Experts of a small language model.
Experts: 64 SwiGLU neurons an expert, a sigmoid router.
Training: 319M tokens, 5453 steps.
Below are experts of layer 5 (counted from 0) of a mixture-of-experts language model. Rows are named router (the router's row for the expert), gate (a neuron's input weights, with its number), up (a neuron's input weights, with its number) and show model dimensions 192-255. Each number is 128 + 24 x the weight over its row's rms, rounded and kept within 0 to 255. Numbers have three digits each.
Before each expert's rows: a language model's description of what the expert responds to. This comes from a sample of Wikipedia text that the model never trained on.

# expert 10
It responds to: Hyphens and letter pieces inside compound or split words, like Gram-negative, magical-realist, submachine-g-uns, plus list dashes and line breaks.
router:154106136118122098083111108161132169170128109113168128159124122100123155172151096134159116124148158119118131158096175103093125124144117114120123156145183151111125117143144139114126164174097158
gate0:110176139128126146102107122114118143116110155130140157127149096125148140103112139118176156130125126129114161085127151133127127150138144126168170161117121114093136129161124108155125104107130095
up0:142098139126079154075148113194143149124115142089131086153091177130116131144093160083138125143125130070163115129109129092120107124153106132169157154096145130116154135103136131121098101115178105
gate1:140140161123183137168129168098113117119103163102137139087146117133194123092090146132115174127114120162167127093154091138121102115138115159142149071087139136143164096168150120142163114179120097
up1:056127089139070152119087113121151150106177146134116146125148092100173138149142137137123130123121124108160154138116118109087124129114094149186102132132127167127085113088109111125102123134107160
gate2:124126158124195120106123132124081123131111116130145130118138151108123129089161135126111100168122118135131134125143166146126138139104115141118149141156077134149134118129173125139146115111132118
up2:118123113095070144080160112151133163129130095142114138153103098108106125105152133129135131131129131117158148183119139125110111115164103116131149127141093164115135089110185117158160124147063110
gate3:118205151086102127108112129160107117110161104129124154161090114122144131084121149150143157145112115141103133148110111128142147150131129133143156167093170151111151131137157135129173144078134081
up3:123128096101123122119151143123089122120112133141148162120140180114140143131119137162132158164136137136155209114115133114133136162091095125139138128119102138151107153096071111119152155137089147
gate4:162125167122125151122119164108112131136150128079101129131117141077164084125139141125105131089113117113179110133121127131125171091119125157113141074172127145083119089132157141127145134145158109
up4:126122127110122126083115127132141144136115145196113119130128100118113159130156115129117118128124127133097159156091179152161119142115145128161120173093146096140145109155159113151086119124144147
gate5:154143104109173120114095149127121150135149118097138110128146169148132114119122132142122133128121118078151112144144133103132122150121147120135115096184096135112116119125165127158194132159091102
up5:154168158119116132134130103126118145139152137102120126095116123120136153133122130100131116158126133163116127152126150162111125099139095163120138136115117156152129144124125108126091141165140136
gate6:129172153129132104121173145128105151131139135168133122116114116109166108119131110146128103133105126113127114152121153148097120150162159156167141113154148132067182108129147102135136106145112162
up6:162148153190136109128076115121149140120155101134181118121134096088102136145162121160131109109126137120122132113138099154116134118137106148161163111103110172094115145113127161114098145087089145
gate7:084105118157133148146157129124130096110102132108103100100162057117148131117106166152131123110117117140103166138168092164106124123116140115144184109164143113137106111119153108123133082150113131
up7:131143095105138118129140131128120131121112098115153114179156125110114115154119129135097158126142128137113123122135092100157121124168102120122138108139144123127183168117121116124086108118137122
gate8:155140114134184164139136160124123124111137130118138140117117134100094097114128173106131099161111125100129132094146138133108149120125146115104145064131146129116115127111162130162140134105099134
up8:137165202122112117125110145125081145118065079160128086114150154108145148119151140140132133115123132151104146144147097127101157107163123150093099116107123156105109130130112107128126142149087145
gate9:124109114096120126130114161137140110117130126137144101093128101101148120117133104104112150131124122139108141129117114152081120133137117177130118115119146132142092094123124133118157111147116142
up9:105091148151158153131158122085164178131145149122129122144083119098109136136145109161156152123111134106109108091121148153084148127116087143141148112119117134143127120113118137138142127095069112
gate10:119130139149154147196124141117110125122189143075109146109138153094128139099132136122095171123109109132121122135135107142124137109141119105155112130105109127117133105126119134112092093143137116
up10:098114127149160132143080120121152130143133113157097133147132167114136167125127122117109122133120129110131102111140126137106138115116128083132122151088118109133116132112088165155108095147129116
gate11:115136184167136136150131105129119115109136140104130153112094124132184119104078129124128145127121112133139106139093083149147132113109112120124174117131172131100104074156125125096124102134139117
up11:137153128127121109158115144139111110103110112094139135098114149134135144140127169130112137124135124111114164125156106141141108127100115141141097108166128106141124125181105112145083144161123159
gate12:144133108134113149143166140105120114121092132115141145140116126105121101117079138173147095112116122117173094071155115123114183151155124170080103151155135125162092086104130111113154133145121137
up12:140168140103123088162155139096157130129118131176125111144165139124157153138148141131145139097130120139123114123110101124104141111128130139124122160108114162123137139120110123124110103132136162
gate13:103154156135169106101180136136121154111165089098106139127113152131137138103114116104150147081117125106097135203143129187077138133102135164119118085123142120136116124117143135094124117133160115
up13:100128078156107078118142126132143102139129110095114097109187132116159145148079093151188117140135131132124101170132149133149122138099133165106149151141124121086081142112164104086140080114133145
gate14:122139166158137150099128140159109144159098153111169118112149101111151142140111131130106143074137116155102146118108130118136108149121144120137157103151134202140112113146135126143108125177103134
up14:128112056114131146111121122154142104116161167158133107110121151096137119115112086170144128116132127161162163113137143130138125181183111173138115121140102116160162120163127106122093100112120122
gate15:086131184115133140116177139151123115130149141101126149104130135129098112105123135174128132128119116156111087165176149145156124108175127115137149128136173140139133086140129132153133123148123102
up15:153152131121133134076147119141125131113123140105123147159121144133111152116116141115145117126134127118166142089130149101123146173144155143136129102089109115067138131128112122153156144098113171
gate16:142167118130136124143157123143132130114133139133107154124183145094187114109102104107130126168117126171093156048122159153156119144117136118152127162134119108096076100113148086147151134105189093
up16:123109127095121105140132169135098126142117151131110098128107135172116120128168132069144155146133143135170158169134127135122112082164133127153105167149135128109118096111134145138106118132118133
gate17:095121123095163112121125090136119091115151094117119124122119172101102132109167136151119129128107117164121100156141104116133109156112127136116152139104140147103104111094152080142117144115196110
up17:153084078172150131149154109109146140126139116122125129166169153149140115124153150095139085162137128157159127100157138124124102117165139126099140112199124112127089113114085146140144103127133134
gate18:141137117113131141136127164091118132120107112117132113108138124136062117121120116204147130145127130120091097130140143146128136129146132125112158124141098135114154120109140113134101117099135087
up18:156096139098116112097146143126108118120064140170131131097149128155057115128143111128174115128130125109101124122081100113121153103121094122141142146093125125115135146121179144099111122115119115
gate19:081119133137143131140117153157085147104154139139128113106111109095121113111118186153131114116113122113109142165112109127127138156124149138135121118145167144108084061150151119109143129189084094
up19:139092102153139112145165138128130128129105144102158140127089120113109109107074172165094139141131138107127099071137090146134163120132116154124127158091142102134120153146120141175099117161132136
gate20:136149108092150151155150114145130133115168102153119140139127156091121112099129140134103126142117120132126126119131144155095110131121108157137115118149123154140116084112158063123140130134113130
up20:109104061136101132120181142132131141122125120090184121119148125102129122130170116106117145136112119179125126139128096135104082085177155127119146127129174123166157136107132088124133157146129134
gate21:130125105119145129136152143161141122119124116131145173139092137111135131114078107147117150081115128108082104101143110152130106140125116167126138155111125162128131141134124138120171145115129113
up21:120140157153093129111142097154126119132116121157099101125118124129167125117108130116168144140129123082124106065143130122092093146124121133087111113101108126198097132113113103132105103093132118
gate22:131161137103143137136106121110150112130143132128138119107125109080161116129140106125108145131110122097115103114166138133100144124118140105162165156086132089186172104108176107152139114125153097
up22:139122093173105155108145114163101150127150143117135114157130134118157154131150145140116142129134123145112138090123090100054116145145125129119072152131145129125131089141114143105141121154095131
gate23:129149128113136126083109166170090144112100129173155127132138136106121121109114159162131136114111126133072097105097098139135156162152162119114181112109143154174159105101169128129134124126134132
up23:120137162119121140138102105148136139097056104133156099159123108138110125130093129091139130106105129118119133124156127150088175155141132093151124154098119107131167131133145159170102123111127123
gate24:114126102128190140101130134180110160122160143116171171142097130114109151108146148144143175134126117111128112149109131157155137147150169136132158076126152121129139084113136113135176106105101110
up24:097088099092133082138122118090090112094087107123121137141109138140130128126142120081193145131123139174124159192158145161091109124112127104133094115146136143134083139126107179136113147089085104
gate25:143132131114119143175113116105101077125127104137160141133168138096109135118084145143126173118116112124091128146143109164132136134151110168111162136106117154111093146127097095103115098112159099
up25:163140180153164173084107134105162129138142138124151117139126166099127137112131087133138127125122124171067119139105109128135134081155113145106121097117141125137170112138145120119172132142095092
gate26:146134138113143157093114174150122162111136141097168107113110063121134120111146107142128145124115117079066141144159134155163125144101122133118141145136127103150131126168164121122131192113120065
up26:096139132096139150101129116115125086124095138127109126113091156133108132136113118107139110119120118114117188084104129145070178173151163165159123122118194130123121107126074169095146087116152131
gate27:110123087119158152086116141115111097125133124136098128144161143130153146106103159149094087136122119092083120132160111131129139109116137142142137136125127097126116121117132199100165132136125084
up27:121139151124139152159122127140108124104161151150112124130118114126120157104129143143144099130125119131080141089170118134091146145108144125128149138141116126147126128139142141143115144111138153
gate28:189133089156163115106157139128104107142144105121133152123091149151138153114175108111093131107109119154120122145110131110084133140136120139128159130099120165099103115140092106170131122133107141
up28:147122126095097121131094149143085138112145086174132155127132097159162147135138102173117135153114130103097105134094129122121127143177092077103119151136116121143112153111123129130107087157105134
gate29:168113167145146137127132111084135125132127121158164071130143134097148155136058148137183091125123118136133127168142127134149156102138131143110138105106111147138119060140162097132075126129171113
up29:125107133125107163150140112067123133116126144147133126126098165137143155116119115142052128163115121129167141112170135123140112133106106117136152125118113167184145130139120115117111131125103125
gate30:125120110078134138129121156155130145129179126086123137190111136106129117108159150150105125119123116131115091143147134132144145121126097096137153104141125114119143111111150120182200144112091086
up30:108125166156171143148157109114122106140141104113122116119120108102109138144146101105108126087137124135195090116074121126130150147095133157054078151145154095185115136135087116126157133120135135
gate31:147107113148130145127105112143116164136118120129149115070148119085104111093101078122149137124124129135147105160125102131109092136141112132125150156143143133109155144124148159091094144134150139
up31:107162109143114124131087141137140083115153121170151123119148134081159115117130132154119161134135130150110130158138149143096133161132135134127141126112152098081167109125142116147123119142084131
gate32:122114127117141152158139145094091185127149084130129149175127131133114120125122111160117178149113121125130147095094156159086101139112096123135124132139113183134123072102106134097173139144081104
up32:144153152174106101155071108147131127121112128152125158175147127136147100129110108154150144096131123109127114122126120105111138123133130137122106145175126094149124147120102119150120173093133110
gate33:107145164126172126119104126155175121115155129129120141117108120145153125150132126109135136086132123095130134124132115124143134124132107122143162138145179150170181098177162118143125111125140131
up33:144175119149148155101114123144111137104079123153104102167155142110157126134118115159114108147112127112086133101090113138153140178107172106140093093124127146159175125132159134173130096131139112
gate34:132137178140094144167137151159138121124114127107132116137092178097159114115142122106098102120122136094100172150162122121107146131144141094133174103098104127110098116086145111142169110094094109
up34:144115135150176124118112167131102106131115151162121111140115102105163138139132117124119112132122133103085178131135135130110127118118141131153148159139149100129130124141109100144118122120115121
gate35:125124156103165141111162130140113131116143111107113115111159123115102164088135137091121141099118126137160199158080117137167133090147128154112113114132115175117139103102132107149109128160139150
up35:100140102123126096097126143117112113130121120129102170153143137133137151134177095144132120098125132099169105137161129110119124128141134093114114071088148139154069178129157133090117117105151150
gate36:158095158175117118183125109137143124132105132124159121119121191123152136103165117131075124122118117121111119152111125140131132149168164075128144108126168145140128104155139127144130135116159129
up36:156131123137088128153162147107111129144089078110117105119147133176116116110148102104101117127117124115123146148167113104121139106136157119178084147115146124167162133129095148146152129052118119
gate37:101149181131122132181101122115114150119109140156119135129109110130135136111067147134145101087112118125111129159148134160117126130130089134151133082124134169117123120138134101117128157131111103
up37:150156161085128129106095125137125124153091134099121114137094141129113167122109101105126133175114131151103139144120130143151112099117134134130119121132116122130134118128137054121179151161156119
gate38:155166147085124138113111127111100126129158096092109155192122114105130137098104154103131107106097121145121131104114143129154116121120122115190154133147131120155115092153118142099142129147110129
up38:109129159123063132109120140115115099135129124099107158135115115128116110148082114168154090098131126151122107145146122139135105111090092134113114110139166145163119117102160181081151122123178121
gate39:128107110130178143157121125163161142126186107079100158154126134122130127110144112164079151134123115142137113136126109120121137147124120146134151111116121145137129144124156100099168117089126116
up39:127131144122154136177160171129113141112096143104153107147122073107092149125091122101098116129112126146114136119182142131173167135076103154122188116102111169110111117132146136150145131104119121
gate40:143090128111112139120177162129105142131149087111130141128093122136126113113124076138151117094118120166147124103095118157150161100156171126160154133103111110123090123099081124128143118159119116
up40:096129074183135109095147128115115091113175134112110134144118146141123115132122140155141110139133124130125118129134105112143099126101130109116123125138083155159189164116062179130118086130143110
gate41:163116133148126149093115138139115119119145102102114140138141144138129144105149122096138124101115122099127112132152126162165115123138127127138154118097166114150125115117112145120172152147102096
up41:103125140175158117147123140140144104153187134094142151101104167122126115138163135126137149127128138157131117148135110124098077163140131151155098108124114128117126164112113137120096095122123110
gate42:111131182115156165095115149112118106136158104113156135157085094093161095094134136157137142123102109117102153086123113146109123139141104140119134127099130090119126113130112136113175203129177124
up42:095158170152103119117120116138124130131122125087151131136157038108159123126099136151108114117134127137104131173131126115161113088109162128146143168138120150140054099154129111093124093094127160
gate43:125150153113105106133129140114112077126161152124155146123175115086128094107173122126110151132118128119139145093150138130133143130121161105105179111156137134136112113100110117126157153109141129
up43:135105118131139152121152146185111130141132122132149112157119100126127116139115139108135125119134143143222084148160121121120172092142138148157113108125132157174114149093128165129146128109107149
gate44:154134116136149132134161119117099138110204154162150161143154135103108088122084116124125126122113115154109171125130133120124136129160127143174126127126067155098155100133100118157118126123125138
up44:178122131146135079141163114142132082125114128147155150151110158140122132139081130134123137153124117134139125098143152122116147123101138128138131160134128147113141105114125097156142127145138113
gate45:121154124129160161111085127126116164111111157118164156161125118131136140129172153165116129104117114102134121123168117132085156091143084147146141148154109176108143116093135158114148132125116110
up45:142155113123135146105131108116080144107147143136094103142096150154172128114112149090158092149130127095147117112167148107122148136128134119115100117150123149099133113106121121163127154141138122
gate46:123145160162124132116103116128143094131129094109125158085055173086194127113115136146086160115105134108135138102186112153110102095133125137121132111109169181115123100137101142114139144135127130
up46:144092120149116139165124125086131136131119085146120112185189150168130155127062178121110144112130124158141118153114140130149144163154150125151152142119154139137120136159164126156114126107114144
gate47:187165174117101130135108090128109110128126110158133101104134124129125140136153157119139117112116132128138117186135119162112080110126111144137132109114137105153108123144179114133124162110091094
up47:159117124133156114139166152063134111120147121128134138174089161142082136130124133124117143108110131133182098125109137125105151185126055105132128185147120094175128130142104145143141192112167153
gate48:122093150122148138123149089144128135126098102160153158104145148110104138119097125097154126107117119123099134147119127126116113105143104136133169144144120132147131110123113135151120101133105091
up48:138127125132090136152158144113124130111148137157103152130090179127118113111134105132117068121127144078104102119144134151119115154064138135143140137156125148126075076134076175164148120116082116
gate49:130111127127163177136161143081140135127159143130160104137149132123143146096117114100155142162118115123141151125144182145131149158093139105104194118145119130117137103134138153142149146143098132
up49:101110129116116148081154101122125117128123115104107105171125078111113123126105131150149144156112128142102118172140109107115160106167132084059113158123114119113122149126125129128126124124095170
gate50:094098120147171163132158098123112101141132106112142136086167128093118097106098153118123146124112119140107153126095132122116094148144147127160144146118144116119111129110139093097150086098168135
up50:095128139122098091095154137134114110130153139098104130135146138118118121129139150125127138176129136125120135130141150096115168155153148132100125108161131093106176093135141104131106105118159106
gate51:150123127112143148087120161124086132101150119150164122130127176127116120130168102113121088110112120153152140153152127154077135140091106151146133141166101157148153101128144093127178127143147120
up51:173154143101087114071129112143133119127125197122103139109121131103130103119112105120132124097121132130105087136147152115127160123089138142134102131127169132112158126086180167135179119112125113
gate52:113145144112129130159120104119109173124138119165175131091166155091176162116113156121173138140133122148083143133118148133100113132134114130129146116138142137153172130111134136144145129172118106
up52:120187107093100130106083100110127102127111141174146172111146077119114124098166125123137121098137129099127098113098168109174114127135119114128158174119163153117134153123150139123164137151137145
gate53:145139134127141122121163092116132083144139060118174089141125123142152109096091142144140098096121118142119164089138145127130077126109136127134160142120125162088111126128137150141140127153143121
up53:156139140133151130118128160111129143115128168125154130132134152117116144123115129155113167118140123113130163149148159137085136121132142155150141156138151151117171137142161171123106115126131133
gate54:094124157148184151136098142141094126142136135109138094100131132148131115100116135115077156133118131125088125160108149125106145135145112140148137139101147147094098098113145111133155127137119112
up54:155124099104092133129111117115176142122120137122115121088119150137103097116123105175138120121127124148126142130146097145129125121101114179130107142098116170105143139121112165129165173095115133
gate55:135148134138145125197149143141129130111072097091146137136103118115129131111120097149146121112120117149129122141114121132143127152118122133121166102127121137092160110123113143126144111125140117
up55:130155130144090120151130141164102141136088127086129113135113135160122115138125108181136133151125122148145159170152173144128170155123110132130112124185155119123125099135135126175105118145115115
gate56:123146176106158191117116162137116107124142087085122131128156122079121101099149140185124134132105122156109104091171117144154158118136189139146148142110147119120115101127174163109150164168138108
up56:143126123178172191150141142095127149112129128109123115130135119156130160132119128125115131145132117134085149144144128127113142093133131089153160135177125150105160127130136102113106143135114127
gate57:132095134145137156118119146166128135106113085101127145170157149089167150103107126083112145137109121118112122157142082144122168087150094172074176117137141164122124079136119138116144140142173147
up57:135137102131148149129132090123149110150144139130125159143164172119158131143134149152167120116135121141150192124138133135101131152127106134119072130124162070156120118147129117114154148151129118
gate58:124139139087185150128098129124073125130143121107122116163161116122155114110143156121102102124123122084143129125164107135115154133164131094151119134096110159120145095094138093138163150146112140
up58:128145093116129114162151129128110100172060094140120176177134112143148137128111094189118141136137128117108141125129111128133101139123099131137089212137135140133178141126142154172152112141146114
gate59:119131116110135119096120132139097159140082121128128091106165153084162106111145124116117142099118128111125107096112140128107119149144136129096125124122144159094143081096116178139173124148137126
up59:131110144131135131080120131116194128106136158133090117109156173110123109151162073138114092095121118116106136132112164139160162116118139152098157117135179171134127126150145122124146089100167155
gate60:160142171109107170120137112124120134142137162150136145119137152142121162115159125102090154127117114126139134100128138158131103134155148154088162153158160181158140095139127131158133046099119105
up60:122140108117124139122116134141102096116103125146106129127091123094104117118107092143146136128120129131096177174094158136087138126141150134164152129089106138102169105121150119104136126159136155
gate61:115136126105144150106134111140124166122190125095132125116152103053164101112129146106143110145120123114098141126076122113142153145134088160175112134115130115129145149113170116140154108117163126
up61:113150120122100135154132092124124157126152143109081100140105148093112119138129130145115127091135128104137176161074141076113130156108132078118105129155106095112115094116112123117114121124147123
gate62:108117146141150131124143130091145109106135085133124123155169119141140128132169111114135162120096127114096155134145109146119096109139157100137158102143114124136104117153135140115137111133098117
up62:122147110124170074147121108135126133129141129133103130142120144117107153107114104131117115155121139135140124078076158106079127155171127134129111131086161107117158134162122099144115110107136102
gate63:121155166099120154144066157162156153108112124062124136148096088113140101124131128139141150103107123093166139163090137177160178109111149111131117103102110095115130125165096116098159197116149090
up63:101137152114127113090148149078132106132187113131141126141114135142114115137155135083112187107134135124163134150105100128158122088130155155136153112124142082118150123129109120098118166137134123